Below are experts of layer 4 (counted from 0) of a mixture-of-experts language model. Rows are named router (the router's row for the expert), gate (a neuron's input weights, with its number), up (a neuron's input weights, with its number) and show model dimensions 96-191. Each number is 200 + 30 x the weight over its row's rms, rounded and kept within 0 to 999.
After each expert's rows: a language model's description of what the expert responds to. This comes from a sample of Wikipedia text that the model never trained on.

# expert 11
router,248,265,175,221,229,152,234,221,199,191,228,191,181,204,177,216,179,221,194,167,213,250,188,190,168,264,240,202,199,203,226,166,208,221,204,174,207,187,181,156,190,214,169,161,207,181,120,224,233,231,184,228,201,187,172,267,201,169,219,164,188,210,214,260,194,184,175,227,259,150,211,214,175,248,185,146,179,228,209,169,214,238,202,132,182,241,213,222,128,180,205,170,162,212,174,161
gate0,178,192,213,242,196,189,205,193,174,188,188,250,198,174,208,248,200,215,209,226,242,183,237,207,188,231,186,252,147,203,237,155,230,201,196,190,182,247,183,213,205,225,188,185,178,188,224,248,238,210,190,206,225,212,173,187,183,191,200,126,190,187,217,228,186,185,135,221,262,218,164,171,212,166,210,250,180,203,208,238,219,219,203,183,216,176,149,179,199,175,196,247,217,186,205,200
up0,211,224,236,165,215,211,195,193,212,185,224,228,230,218,163,173,205,205,195,173,178,231,213,171,201,179,162,193,212,189,182,216,196,177,216,219,195,212,201,231,159,185,189,215,210,189,167,178,174,134,185,200,194,157,186,174,247,172,171,223,189,169,164,210,222,183,218,147,133,193,272,259,236,213,223,184,173,155,232,196,206,213,188,236,162,204,211,205,223,258,145,156,203,181,223,206
gate1,239,183,250,200,175,194,148,178,209,157,182,262,199,196,175,206,209,154,164,168,226,263,177,177,163,203,209,221,209,237,189,279,196,231,199,232,232,193,195,230,168,206,175,220,230,223,172,201,178,185,207,192,223,209,211,199,245,194,225,222,232,215,152,192,172,268,188,201,165,222,200,221,213,203,195,244,182,183,144,208,200,159,144,221,198,185,146,177,253,196,215,230,199,208,170,202
up1,193,212,224,207,144,246,203,208,182,129,176,188,162,223,197,256,186,187,143,184,188,205,193,206,187,142,217,187,194,242,187,223,174,176,223,210,198,192,154,181,148,261,216,269,206,194,190,215,191,162,213,212,221,231,227,219,202,171,224,234,216,242,156,225,186,216,202,233,205,220,211,199,221,215,159,234,228,234,171,197,182,198,139,178,163,197,148,175,227,175,234,238,217,229,133,213
What it handles: Sentence-ending periods, connectives

# expert 28
router,230,215,162,167,210,177,235,192,209,195,217,208,230,224,175,234,197,195,205,144,178,230,238,141,172,234,199,196,193,190,230,164,233,187,180,161,173,234,219,209,171,191,189,197,228,182,195,204,204,247,185,210,235,184,192,223,174,181,211,164,214,258,245,201,156,233,212,215,241,150,215,210,172,212,174,159,200,190,239,173,239,197,229,200,197,185,216,148,195,168,213,170,159,198,217,168
gate3,123,203,227,227,211,135,152,178,262,234,152,168,228,205,223,201,221,180,161,134,193,195,244,157,217,256,185,224,203,211,237,183,172,233,169,184,198,228,212,213,231,182,173,189,219,179,211,202,158,195,171,190,220,207,162,206,224,196,198,202,209,204,232,175,187,199,163,189,156,166,160,205,183,190,162,209,187,195,225,236,217,182,204,269,205,222,195,133,218,231,253,238,199,178,200,219
up3,190,200,202,187,223,155,173,207,221,248,173,192,196,226,157,208,161,257,137,193,237,264,204,178,233,185,225,235,158,198,207,208,228,186,169,179,218,155,163,202,181,286,146,209,225,177,225,182,163,186,198,255,212,235,173,213,198,141,217,209,190,182,226,218,163,213,202,188,201,208,197,222,209,247,204,195,145,230,216,175,224,193,212,166,190,186,124,169,208,208,243,204,174,217,231,217
gate4,218,208,202,125,224,221,218,281,201,181,169,236,147,240,199,217,197,186,166,174,160,227,224,219,278,245,207,135,209,172,213,235,188,226,229,220,245,180,219,218,209,186,229,219,248,164,272,148,193,243,204,189,198,194,168,231,212,213,196,215,204,178,198,184,182,180,196,191,196,208,220,177,197,168,179,202,246,215,194,243,248,190,216,222,212,213,211,156,221,190,191,197,195,246,213,216
up4,194,230,197,172,199,257,248,182,250,262,144,181,194,219,184,218,251,166,187,229,160,220,185,253,205,146,207,201,183,219,271,200,204,182,194,215,206,201,212,190,195,272,245,206,205,185,201,248,197,213,202,213,179,225,210,154,219,182,266,204,214,205,219,215,201,206,196,208,206,140,166,218,168,221,211,197,217,226,154,215,175,190,213,163,194,220,171,160,185,234,140,251,174,207,209,230
What it handles: Possessives and first names

# expert 50
router,225,237,219,201,260,214,269,207,211,177,223,204,226,163,156,217,162,169,177,148,180,250,171,196,176,239,229,213,235,199,244,158,245,191,204,220,179,208,211,141,122,229,205,196,203,196,145,225,207,209,181,221,235,188,245,239,200,202,225,156,206,275,213,239,177,185,220,207,222,191,226,244,149,248,208,163,155,217,180,169,253,196,217,161,220,192,231,150,185,178,204,195,142,191,175,149
gate0,207,221,226,177,227,189,228,172,220,238,212,203,155,209,183,220,78,177,169,255,196,199,174,204,208,190,204,197,198,146,161,169,226,164,202,171,200,169,250,198,168,212,220,240,240,180,261,202,172,227,269,174,181,231,255,168,225,223,214,172,211,185,204,146,217,238,239,176,219,130,208,215,235,202,178,218,196,171,183,187,215,210,170,199,182,163,202,207,134,198,212,230,193,152,198,221
up0,204,189,158,179,152,162,210,201,214,154,211,197,215,141,229,183,285,244,226,187,200,196,242,176,164,212,175,161,206,232,226,268,236,222,170,219,203,213,153,271,193,200,189,161,203,178,179,225,223,185,187,201,196,163,178,254,165,159,182,221,214,223,190,239,198,163,161,235,190,228,237,202,212,189,185,162,203,201,221,235,225,237,186,192,209,195,229,178,227,210,199,153,187,241,213,160
gate1,179,220,198,209,205,174,170,221,172,208,178,218,200,228,193,228,175,148,227,179,208,162,243,210,156,212,233,186,158,215,252,191,184,185,192,182,193,189,198,179,111,215,198,177,209,167,216,242,211,193,203,169,207,223,240,233,197,190,167,152,254,225,167,215,138,146,136,219,173,224,269,242,183,169,218,157,200,266,175,195,239,209,199,210,168,223,198,158,217,225,178,211,242,180,197,189
up1,196,201,155,232,163,199,219,175,218,160,166,198,181,204,206,238,231,245,190,210,146,201,183,234,213,224,196,195,175,206,214,213,208,185,161,219,221,212,174,213,167,223,219,268,196,191,209,215,211,209,224,204,179,212,199,231,199,172,119,171,166,231,199,207,176,144,167,219,202,231,249,192,274,248,177,242,213,199,176,192,230,209,174,221,197,200,171,177,234,216,167,235,197,193,181,182
What it handles: Place and organization names

# expert 3
router,208,243,164,198,215,192,253,253,221,150,245,156,236,222,200,212,181,195,214,140,234,197,211,167,157,240,217,186,195,183,235,183,218,216,194,217,172,229,214,248,161,208,236,170,205,171,141,189,210,255,180,207,211,193,194,222,147,179,202,147,234,228,239,223,190,208,205,200,234,169,227,240,163,221,207,167,182,226,175,161,255,195,236,207,221,205,217,178,198,172,252,178,161,207,221,196
gate3,161,192,175,155,174,143,181,231,205,162,156,190,196,217,184,233,224,227,186,190,236,216,183,242,237,227,231,185,225,232,227,219,173,190,201,187,151,213,204,210,160,248,216,202,196,158,77,174,219,264,187,171,162,205,199,211,212,181,224,199,188,195,225,219,247,188,163,127,196,156,219,236,266,188,200,146,183,186,178,196,200,211,212,240,178,215,221,202,173,175,250,198,187,202,246,176
up3,193,267,185,219,233,256,201,212,214,124,203,175,190,145,215,224,194,199,198,198,185,243,228,244,206,173,166,246,200,122,196,175,201,229,180,160,172,202,213,135,211,267,170,222,193,148,245,189,173,193,162,178,259,203,213,219,224,229,235,215,203,204,133,203,212,186,253,220,182,154,176,214,195,178,238,205,206,214,194,174,189,231,196,219,197,218,217,173,193,167,155,197,198,188,167,250
gate4,210,230,205,181,202,119,181,244,219,180,164,156,228,242,236,187,168,252,151,172,237,243,250,175,247,155,210,173,198,244,233,257,133,206,165,222,222,185,196,229,183,250,181,185,165,185,248,190,220,187,186,131,210,184,151,203,184,206,199,173,205,160,210,163,178,201,204,205,172,198,171,198,179,173,191,177,196,217,176,223,259,199,225,170,189,241,209,182,209,238,201,181,154,250,192,198
up4,207,246,179,247,212,219,185,160,171,219,233,187,240,228,221,239,218,194,170,223,232,198,170,213,162,259,278,192,215,244,148,234,179,208,209,213,170,213,200,205,148,201,249,180,181,196,216,160,257,159,217,189,160,180,200,202,214,208,186,216,253,162,217,193,170,169,190,202,230,214,210,261,232,216,281,180,192,172,90,192,201,171,220,200,185,219,215,254,163,224,168,213,219,189,228,131
What it handles: Place and given names

# expert 38
router,239,201,194,172,242,217,190,212,180,135,237,219,227,224,216,165,141,164,187,172,248,231,172,165,174,245,219,192,184,186,253,191,233,154,232,213,202,201,209,187,156,175,193,183,241,211,175,205,211,229,160,203,244,165,158,256,147,180,213,162,249,273,254,199,193,218,175,218,239,172,205,236,202,221,229,159,196,199,190,156,223,183,226,203,174,165,202,207,209,149,222,177,159,177,200,183
gate3,186,182,152,151,195,194,205,214,208,239,198,216,179,268,215,220,200,169,187,207,195,165,228,252,254,196,214,231,263,245,237,187,185,151,199,216,192,215,204,187,158,208,199,196,131,212,225,247,205,162,241,186,253,278,230,183,224,151,180,226,152,211,164,163,168,214,191,198,198,194,208,220,214,148,141,195,175,156,174,191,174,146,184,220,213,232,227,158,232,223,251,195,212,196,185,182
up3,256,204,234,244,194,194,200,187,142,210,208,191,239,133,193,173,206,244,193,249,226,211,197,166,203,213,140,194,225,183,175,201,213,170,166,195,218,245,184,239,251,213,213,226,181,274,224,197,220,167,172,223,188,149,151,179,224,246,182,247,194,209,217,172,203,187,209,150,168,192,136,169,190,198,182,214,198,215,212,222,181,239,215,225,187,191,187,198,183,213,183,197,244,185,227,198
gate4,157,241,259,228,198,229,206,156,182,227,185,221,188,166,238,202,236,195,166,194,178,192,172,202,219,196,202,211,195,183,181,224,196,178,220,151,231,181,215,210,185,230,225,248,204,156,235,171,208,210,174,210,204,157,257,221,214,178,221,211,202,270,196,246,241,212,181,205,222,203,148,212,229,152,227,244,162,196,164,202,224,183,185,204,188,184,205,236,202,240,222,209,225,170,215,245
up4,177,202,216,210,187,236,211,176,229,234,175,173,208,196,203,210,253,191,186,143,211,210,213,182,203,226,203,233,169,190,220,171,285,167,227,199,195,230,162,200,190,207,211,222,176,177,176,193,214,181,139,210,202,190,215,195,202,245,247,171,216,196,155,282,210,194,208,181,198,174,231,227,207,182,205,199,165,181,166,157,222,198,212,211,168,204,142,200,160,284,152,223,229,195,239,262
What it handles: Capital first letters, conjunctions

# expert 26
router,236,236,206,180,241,201,224,216,211,138,262,180,294,201,193,234,187,154,184,153,240,218,165,156,155,236,221,205,196,180,189,182,261,187,209,213,213,192,204,149,146,203,214,203,184,176,177,239,245,253,147,244,215,225,162,217,192,176,214,159,191,233,198,216,211,224,178,232,191,160,231,222,153,229,183,151,174,171,197,196,194,228,228,145,216,187,206,187,178,173,236,179,160,198,204,204
gate0,136,203,224,197,153,196,199,247,176,173,208,204,202,274,215,174,185,181,213,218,238,211,216,205,235,229,184,185,155,170,202,196,172,193,214,190,224,201,201,213,246,170,166,212,203,180,163,212,255,211,178,236,146,236,138,162,225,169,202,155,236,220,240,163,241,198,192,201,208,202,192,189,162,197,157,231,175,178,174,175,156,222,221,186,194,177,176,219,204,186,153,239,209,139,197,194
up0,184,177,209,178,226,211,184,170,239,187,202,234,163,196,161,155,233,209,224,190,156,178,165,147,232,163,150,199,235,167,192,222,219,265,170,253,176,160,190,226,214,164,197,166,203,202,191,160,201,237,204,203,198,218,158,209,200,221,169,241,231,207,196,186,170,198,163,175,228,193,191,168,238,166,187,192,212,150,229,211,210,199,183,181,187,73,143,185,161,193,209,220,201,217,239,197
gate1,219,191,151,160,198,193,176,184,223,192,169,171,191,225,181,226,241,180,243,233,198,225,162,177,165,189,168,230,204,217,207,277,133,197,224,262,225,149,218,164,182,198,252,229,178,164,204,182,149,259,197,210,181,223,196,214,246,192,157,158,182,198,174,199,208,212,196,148,209,196,202,174,243,186,110,154,168,236,155,221,191,220,173,208,204,206,197,225,196,239,165,202,226,218,150,184
up1,192,231,225,161,194,176,160,280,250,191,208,196,177,153,220,219,192,187,207,213,157,133,220,278,188,246,214,156,162,201,218,189,163,160,194,190,219,180,204,186,189,211,215,195,231,263,178,132,219,225,248,189,199,186,206,223,219,143,197,168,240,239,202,209,177,204,148,215,187,203,178,160,227,207,205,212,211,173,202,223,170,262,191,203,169,180,211,212,179,153,242,97,200,204,166,201
What it handles: Military and family nouns

# expert 29
router,246,249,207,195,228,183,201,254,243,167,227,211,207,237,149,232,159,217,217,168,202,252,173,143,150,240,209,233,197,206,235,167,193,198,180,199,136,222,189,215,170,198,194,230,223,171,175,228,190,243,186,216,254,198,180,213,185,175,183,175,225,228,220,225,172,215,164,217,241,160,198,245,168,210,162,172,224,210,216,180,176,231,194,197,217,178,202,178,135,174,208,176,170,197,181,190
gate0,159,219,201,230,176,227,183,165,186,159,221,222,172,233,215,208,232,180,264,209,205,188,158,211,174,166,170,211,187,163,186,124,202,202,205,214,235,234,161,199,184,228,233,220,269,239,235,192,227,204,202,222,204,256,132,175,192,222,162,171,158,229,229,168,230,218,203,227,183,186,168,145,185,173,182,224,217,172,198,237,177,214,172,184,217,153,178,192,186,180,227,222,232,197,196,216
up0,213,188,170,180,225,153,203,186,246,246,198,178,238,184,182,143,157,129,251,122,234,239,256,190,223,191,223,183,252,250,227,197,217,198,196,177,197,208,215,241,209,153,218,205,201,187,167,198,168,185,219,168,210,192,204,226,194,203,180,207,189,139,172,287,250,207,214,159,237,187,192,198,212,220,194,223,221,207,183,206,226,217,223,231,198,189,232,261,215,247,220,214,221,204,200,219
gate1,229,190,193,229,205,205,244,185,248,208,160,212,209,168,181,182,206,231,258,216,244,207,214,179,143,236,205,182,172,234,187,158,189,252,266,201,189,200,156,192,223,210,221,227,231,259,214,164,167,222,208,253,238,183,177,175,236,260,209,192,186,174,185,199,186,205,149,269,175,207,222,175,214,178,189,213,197,230,163,174,206,195,185,192,205,214,210,191,209,226,157,209,242,219,144,175
up1,238,188,177,185,183,194,202,207,230,200,230,206,220,230,147,212,250,271,210,242,187,154,251,206,197,172,265,243,199,244,199,168,178,199,242,208,189,185,192,212,196,243,218,223,180,198,173,197,197,211,285,231,217,195,227,202,182,197,242,238,191,164,199,212,229,182,183,187,193,213,163,167,251,225,210,198,209,193,189,211,193,182,190,204,169,216,186,189,184,187,228,126,247,188,194,168
What it handles: Determiners and numerals

# expert 13
router,195,187,188,180,258,189,250,192,228,189,197,202,250,184,169,255,207,195,212,194,236,235,177,190,155,238,212,184,185,195,210,196,209,201,236,212,219,205,191,159,157,213,179,217,245,222,193,250,228,269,199,221,237,176,150,274,160,160,214,203,184,227,258,185,174,211,201,223,254,216,229,229,175,192,203,161,173,199,222,147,203,250,205,148,215,188,241,208,167,161,209,178,157,186,159,181
gate0,172,229,173,163,143,158,182,197,229,231,174,202,217,161,196,166,196,168,209,211,241,247,163,188,167,170,202,188,201,197,242,230,185,216,121,210,172,171,157,269,127,192,250,233,226,233,219,181,222,168,189,180,217,133,153,215,180,196,191,170,163,167,227,178,229,190,162,186,216,235,202,198,204,161,237,226,223,244,236,188,191,203,119,193,159,209,180,202,163,234,244,204,194,188,176,256
up0,164,190,192,159,234,208,172,206,269,214,172,251,232,196,226,217,205,170,214,130,227,191,223,206,148,158,154,216,195,104,201,196,169,185,225,217,167,189,123,254,137,230,187,217,216,138,208,171,185,198,175,234,148,199,218,220,202,194,208,209,231,188,189,210,216,246,183,230,181,212,118,213,173,187,203,177,215,171,211,187,193,211,200,204,189,202,223,207,158,220,235,175,217,169,184,236
gate1,172,170,136,183,205,224,157,217,228,232,205,214,180,194,204,187,191,225,219,234,202,213,242,230,179,200,196,183,204,161,196,216,152,235,215,266,220,158,201,242,187,201,199,170,212,228,187,212,237,217,224,261,205,160,177,302,150,148,208,190,204,193,158,151,201,236,191,202,218,203,222,188,182,190,145,186,210,240,244,218,211,213,169,208,218,212,156,161,237,277,218,162,207,234,213,226
up1,246,207,156,167,180,216,203,211,230,211,219,153,122,156,231,201,195,186,166,174,196,199,214,224,212,175,191,176,169,182,251,202,165,230,218,240,199,155,217,199,172,285,228,199,216,189,219,209,249,210,217,219,214,188,195,308,193,209,198,218,209,204,134,196,241,182,169,210,188,192,203,168,210,209,211,199,156,263,205,245,196,230,190,191,229,191,172,177,195,240,206,181,207,258,201,187
What it handles: Section and list structure

# expert 16
router,205,215,191,176,240,191,236,215,176,177,278,192,265,192,191,251,201,237,203,183,200,264,202,207,193,262,222,203,181,202,245,204,213,174,194,223,196,215,191,175,137,189,201,176,218,182,165,237,246,239,183,222,205,168,183,205,172,156,231,167,223,261,231,234,187,191,164,216,191,167,231,207,162,237,175,159,193,173,212,193,236,198,193,178,193,205,248,189,193,171,228,194,128,220,257,153
gate0,212,187,191,191,212,230,252,228,177,239,241,196,154,256,200,212,198,223,198,170,182,152,204,183,221,195,184,212,195,208,205,149,220,209,101,220,176,205,219,213,193,175,182,234,189,200,165,238,228,143,190,199,193,211,151,192,196,213,181,171,214,168,205,217,208,188,147,228,163,170,278,165,191,182,169,210,203,241,227,215,236,200,179,208,202,231,217,208,208,215,193,183,182,164,197,181
up0,223,223,231,192,218,163,160,189,204,136,172,187,241,160,202,163,219,183,186,193,207,215,169,187,176,194,161,203,210,152,157,242,203,247,257,187,195,231,203,213,219,197,170,158,238,198,223,189,202,229,219,252,222,157,204,203,245,160,205,237,198,230,173,188,188,233,251,200,227,259,178,215,196,205,239,230,176,196,180,186,140,244,205,162,202,133,208,215,191,177,203,216,234,209,204,202
gate1,221,219,174,198,186,194,195,227,187,197,213,207,288,155,207,207,177,228,212,214,203,252,218,206,232,185,192,246,222,216,212,183,187,207,189,202,219,134,170,181,186,180,192,232,204,221,181,200,204,197,232,233,201,227,198,241,141,142,256,159,188,137,241,205,207,204,168,158,210,170,221,222,209,157,178,206,159,188,171,222,227,199,158,223,224,223,200,137,233,220,175,156,182,192,192,148
up1,255,185,159,147,182,190,252,189,235,158,220,234,191,228,203,175,189,202,195,189,141,187,164,197,186,154,210,146,253,221,186,160,182,185,182,224,244,213,219,195,138,195,194,162,249,169,169,175,163,228,202,176,206,193,224,244,210,266,197,215,183,158,238,194,234,244,184,226,196,194,189,216,165,230,198,151,215,178,217,161,196,184,137,193,208,190,229,194,204,249,198,211,233,186,226,183
What it handles: Personal name pieces

# expert 52
router,247,251,208,181,227,182,227,182,169,173,239,219,232,199,228,219,174,214,194,138,177,195,204,200,183,210,209,224,220,176,175,191,196,130,223,171,208,186,260,172,185,199,185,203,226,196,222,207,183,241,173,213,270,149,179,228,140,134,216,143,262,276,222,193,163,230,166,246,246,201,202,236,168,220,218,177,157,209,201,171,238,217,229,167,173,189,220,182,215,164,241,204,202,174,187,174
gate3,174,197,176,172,183,195,168,171,190,190,250,216,219,208,236,225,160,205,147,206,260,193,194,192,211,173,239,247,239,206,236,218,227,189,198,193,190,204,220,146,217,228,244,197,159,180,220,214,226,219,207,212,168,226,265,198,166,219,195,211,209,168,136,198,180,228,210,215,184,180,210,161,225,158,176,210,133,161,193,209,217,161,244,210,227,166,174,172,216,209,144,199,187,195,203,215
up3,177,234,191,208,175,160,202,207,188,205,190,174,214,148,215,225,158,158,171,214,223,188,194,189,192,207,220,208,184,188,194,214,201,197,203,164,212,198,193,200,197,243,211,212,187,153,210,248,184,191,240,179,162,173,198,173,190,212,171,200,238,158,189,258,190,178,230,156,237,232,287,211,191,227,141,241,177,221,232,254,165,211,276,202,219,203,184,227,177,167,220,200,214,221,177,199
gate4,185,215,150,228,206,182,189,158,215,217,214,170,231,163,215,194,132,215,189,207,179,204,177,182,245,181,236,227,189,224,230,228,177,210,231,206,212,195,268,202,167,199,223,192,178,206,184,293,177,196,197,191,200,191,166,194,194,178,166,215,177,194,209,234,201,157,234,152,185,206,185,198,253,240,202,165,226,158,217,216,230,214,196,209,232,196,166,215,223,239,224,201,212,211,157,161
up4,170,215,230,260,242,205,246,175,228,208,190,216,176,185,181,140,232,199,198,158,222,218,224,182,193,241,180,199,205,196,191,132,213,197,167,242,236,213,159,206,201,224,177,179,190,191,179,192,224,196,179,237,185,181,224,215,183,211,252,206,202,205,220,256,196,182,148,186,106,210,226,214,181,208,177,164,226,212,204,131,232,208,151,183,210,238,176,194,163,225,234,198,203,199,262,256
What it handles: Relative and clause words

# expert 5
router,214,203,179,193,242,184,226,198,189,193,270,154,221,229,158,232,183,204,196,203,196,198,171,173,166,215,180,206,209,186,247,180,221,166,215,217,167,239,221,219,172,163,226,198,216,183,176,201,257,247,148,221,229,172,170,234,202,199,239,190,206,243,216,196,146,208,208,235,223,174,229,220,199,210,202,178,193,219,191,178,229,216,250,218,170,212,219,163,182,221,199,179,121,188,201,197
gate3,162,148,118,165,204,216,231,138,186,193,156,237,175,213,234,179,201,193,140,218,215,189,218,207,177,154,232,188,190,224,232,231,174,212,235,203,188,173,190,161,159,205,205,194,168,206,213,215,178,223,243,225,156,202,218,176,252,177,215,208,174,252,176,208,253,209,218,181,200,184,193,233,196,205,218,196,178,261,153,171,185,167,200,203,256,220,174,216,259,206,159,243,219,188,159,208
up3,226,214,182,256,166,169,224,222,233,141,163,165,193,184,168,186,190,222,220,208,175,247,200,173,237,201,196,190,173,160,158,134,203,208,131,161,237,190,156,259,251,196,176,229,222,207,235,172,190,213,248,152,224,235,159,222,199,213,131,196,242,173,240,242,194,205,232,252,192,178,180,202,249,119,193,181,157,229,177,185,210,184,222,199,177,201,237,188,183,203,252,177,189,261,187,205
gate4,188,172,225,192,200,185,190,173,219,210,228,171,172,242,181,151,177,216,154,210,200,225,190,211,231,246,188,209,249,178,181,168,158,195,155,221,178,207,210,155,237,184,179,162,236,175,267,211,229,169,128,170,185,143,201,191,215,217,167,229,186,230,196,167,190,185,211,234,175,241,187,163,199,195,190,244,222,162,234,191,153,197,230,221,196,240,177,229,213,175,158,191,214,219,156,196
up4,206,188,195,230,184,267,224,178,278,249,197,199,117,201,218,191,223,220,213,201,164,191,181,243,145,172,207,216,240,212,225,156,151,158,206,173,211,201,171,207,211,274,208,148,167,175,188,217,201,244,220,212,182,169,161,163,201,164,252,190,194,183,184,180,192,138,226,233,219,213,195,201,184,210,220,184,192,230,159,156,177,151,231,165,198,208,183,169,194,209,180,225,234,214,185,238
What it handles: Proper-name title words

# expert 12
router,228,264,199,203,237,190,242,174,207,150,263,202,239,200,167,199,156,212,210,170,233,257,187,172,200,240,167,216,250,182,214,148,237,213,175,179,192,244,186,205,183,179,144,238,206,168,152,201,179,236,187,250,239,232,234,280,191,175,226,189,199,255,231,233,191,209,205,229,212,114,216,242,165,210,202,181,185,192,214,195,250,211,205,173,202,165,209,206,153,156,213,196,153,172,165,164
gate0,194,217,177,157,241,215,156,170,154,141,307,214,208,177,150,170,171,203,162,231,228,195,174,225,205,185,196,227,183,179,203,180,196,206,181,186,172,200,175,156,200,170,195,207,179,227,209,176,247,190,162,213,145,263,178,159,222,227,180,167,229,250,234,183,233,205,245,163,206,159,181,169,207,146,158,191,214,148,253,170,187,234,228,201,237,193,176,157,170,214,201,172,165,162,228,166
up0,156,160,204,207,190,199,196,237,237,238,149,183,221,245,275,237,201,185,233,168,214,174,205,201,207,226,209,209,225,208,174,214,246,175,197,173,229,184,224,199,170,167,216,191,190,238,157,226,162,200,209,281,234,240,201,230,178,192,209,223,146,218,173,210,184,182,128,230,212,187,188,202,213,232,205,235,182,225,127,293,196,232,207,198,185,194,222,250,215,251,176,234,263,174,207,188
gate1,202,213,200,167,217,193,169,231,140,226,210,244,199,211,177,200,164,188,241,193,164,186,217,181,231,231,199,266,162,167,259,180,249,200,222,205,246,188,187,192,176,225,220,196,191,176,229,236,202,221,226,234,193,224,230,185,188,216,231,206,255,218,229,183,175,167,205,201,237,200,183,133,264,148,153,196,211,223,238,220,200,214,122,236,182,199,153,234,204,188,160,203,169,208,211,168
up1,237,175,192,254,177,210,183,177,189,185,264,184,254,217,232,183,188,195,235,173,195,210,178,201,196,190,243,216,170,191,199,239,109,232,178,176,258,196,178,183,137,249,170,166,203,254,153,217,216,231,211,237,213,213,220,165,185,158,175,161,196,203,155,154,249,160,139,191,196,174,167,238,206,213,170,234,236,253,151,219,230,215,160,202,197,205,200,179,209,173,190,148,209,133,228,224
What it handles: Determiners

# expert 60
router,212,227,210,174,221,202,236,177,202,149,258,151,258,180,181,225,142,172,179,198,221,231,165,184,163,220,188,197,232,193,252,157,239,186,176,205,193,214,200,168,132,148,180,231,218,206,149,209,227,188,168,237,219,187,192,194,160,172,195,173,181,216,251,243,194,229,229,229,220,140,195,215,180,204,214,183,172,239,187,162,219,237,236,189,209,203,211,204,161,200,222,200,187,225,168,176
gate3,190,212,184,188,152,211,196,164,193,177,211,229,169,205,245,168,203,206,203,198,220,212,249,244,226,201,173,224,241,173,226,217,238,216,205,226,173,253,236,167,211,137,240,208,188,197,181,205,142,220,234,245,184,198,255,245,184,177,167,195,164,238,184,201,123,190,211,168,152,173,159,195,254,159,172,194,212,150,250,173,250,216,208,233,183,201,218,204,218,251,221,200,220,187,193,218
up3,205,207,285,228,212,198,161,163,195,168,218,167,209,189,207,226,243,216,158,198,249,191,159,184,214,191,220,187,198,185,141,185,235,173,185,191,177,250,173,220,183,202,162,183,201,234,209,170,219,228,146,165,189,189,201,184,197,235,227,150,167,186,239,193,235,192,170,221,188,237,137,170,166,181,187,199,185,218,179,123,156,238,208,135,163,174,235,222,226,178,232,193,191,182,219,191
gate4,217,188,189,136,169,199,261,163,174,184,196,242,217,169,178,141,204,245,203,221,200,184,202,187,192,173,179,125,209,244,254,201,186,172,211,227,148,204,239,169,218,222,159,159,238,201,201,213,259,214,220,207,207,157,178,220,190,213,240,192,170,195,180,181,253,172,173,241,199,162,200,192,191,189,255,205,212,240,262,185,217,179,180,197,222,177,250,249,211,205,176,171,190,210,204,209
up4,176,228,199,220,228,217,226,221,213,195,144,199,199,195,167,222,264,245,217,179,157,211,195,184,194,219,237,220,198,180,148,116,183,192,210,261,220,198,239,177,178,243,199,185,238,231,186,240,153,212,188,185,200,225,190,175,167,206,227,205,197,236,189,239,238,165,197,232,202,244,225,197,216,234,239,189,195,188,147,160,196,164,192,228,225,243,248,188,185,175,190,192,203,185,202,172
What it handles: Topic nouns, adjectives

# expert 37
router,218,228,177,190,230,163,256,203,196,188,238,216,232,202,140,190,181,222,158,240,250,243,214,188,198,249,200,191,244,193,256,169,207,164,221,216,145,207,223,190,203,212,167,194,215,200,172,230,186,258,227,215,224,152,159,249,181,193,202,206,194,241,234,234,182,191,204,183,204,163,225,266,174,224,146,158,158,181,217,172,281,222,209,200,159,232,220,173,150,197,190,140,202,188,217,131
gate3,138,219,212,137,204,178,174,247,207,183,187,228,233,213,197,188,191,213,202,210,205,270,207,177,204,219,248,182,230,183,205,192,135,165,219,228,258,205,217,198,170,245,194,285,206,209,178,224,251,222,194,228,216,220,157,231,233,172,222,242,215,203,128,173,197,239,195,167,207,187,192,229,153,158,159,187,156,219,223,249,214,177,211,253,232,214,202,177,194,224,178,173,205,189,204,169
up3,179,218,208,252,159,218,183,148,173,197,171,213,155,241,186,219,200,225,219,222,162,172,197,208,211,160,208,192,214,145,219,191,248,229,195,206,234,202,212,227,232,203,155,181,218,213,192,247,216,232,202,242,215,157,208,209,197,204,128,149,203,207,229,243,225,225,193,221,170,211,159,198,202,215,204,225,181,235,220,195,204,200,213,213,184,238,173,169,195,196,230,220,193,257,188,195
gate4,220,184,202,209,168,178,180,136,178,223,226,159,187,166,207,203,225,205,136,216,237,243,199,224,194,201,205,211,225,224,196,144,201,206,176,184,195,222,210,203,227,216,212,164,220,251,201,212,227,175,166,222,221,180,203,177,177,187,184,235,169,226,243,211,177,210,222,184,165,258,153,235,162,240,181,223,158,167,202,188,194,182,257,205,236,214,216,228,222,188,190,227,178,213,180,172
up4,186,270,204,214,182,179,184,234,150,199,188,263,191,215,228,192,268,232,194,171,203,185,240,254,181,162,207,262,203,166,213,236,177,224,209,158,226,229,218,200,207,190,171,221,191,218,224,209,226,209,191,187,229,180,200,182,173,173,227,219,216,199,170,226,222,216,256,208,217,175,190,225,154,167,267,194,194,186,172,188,217,166,218,176,174,213,169,152,206,212,148,195,164,166,217,195
What it handles: From and name fragments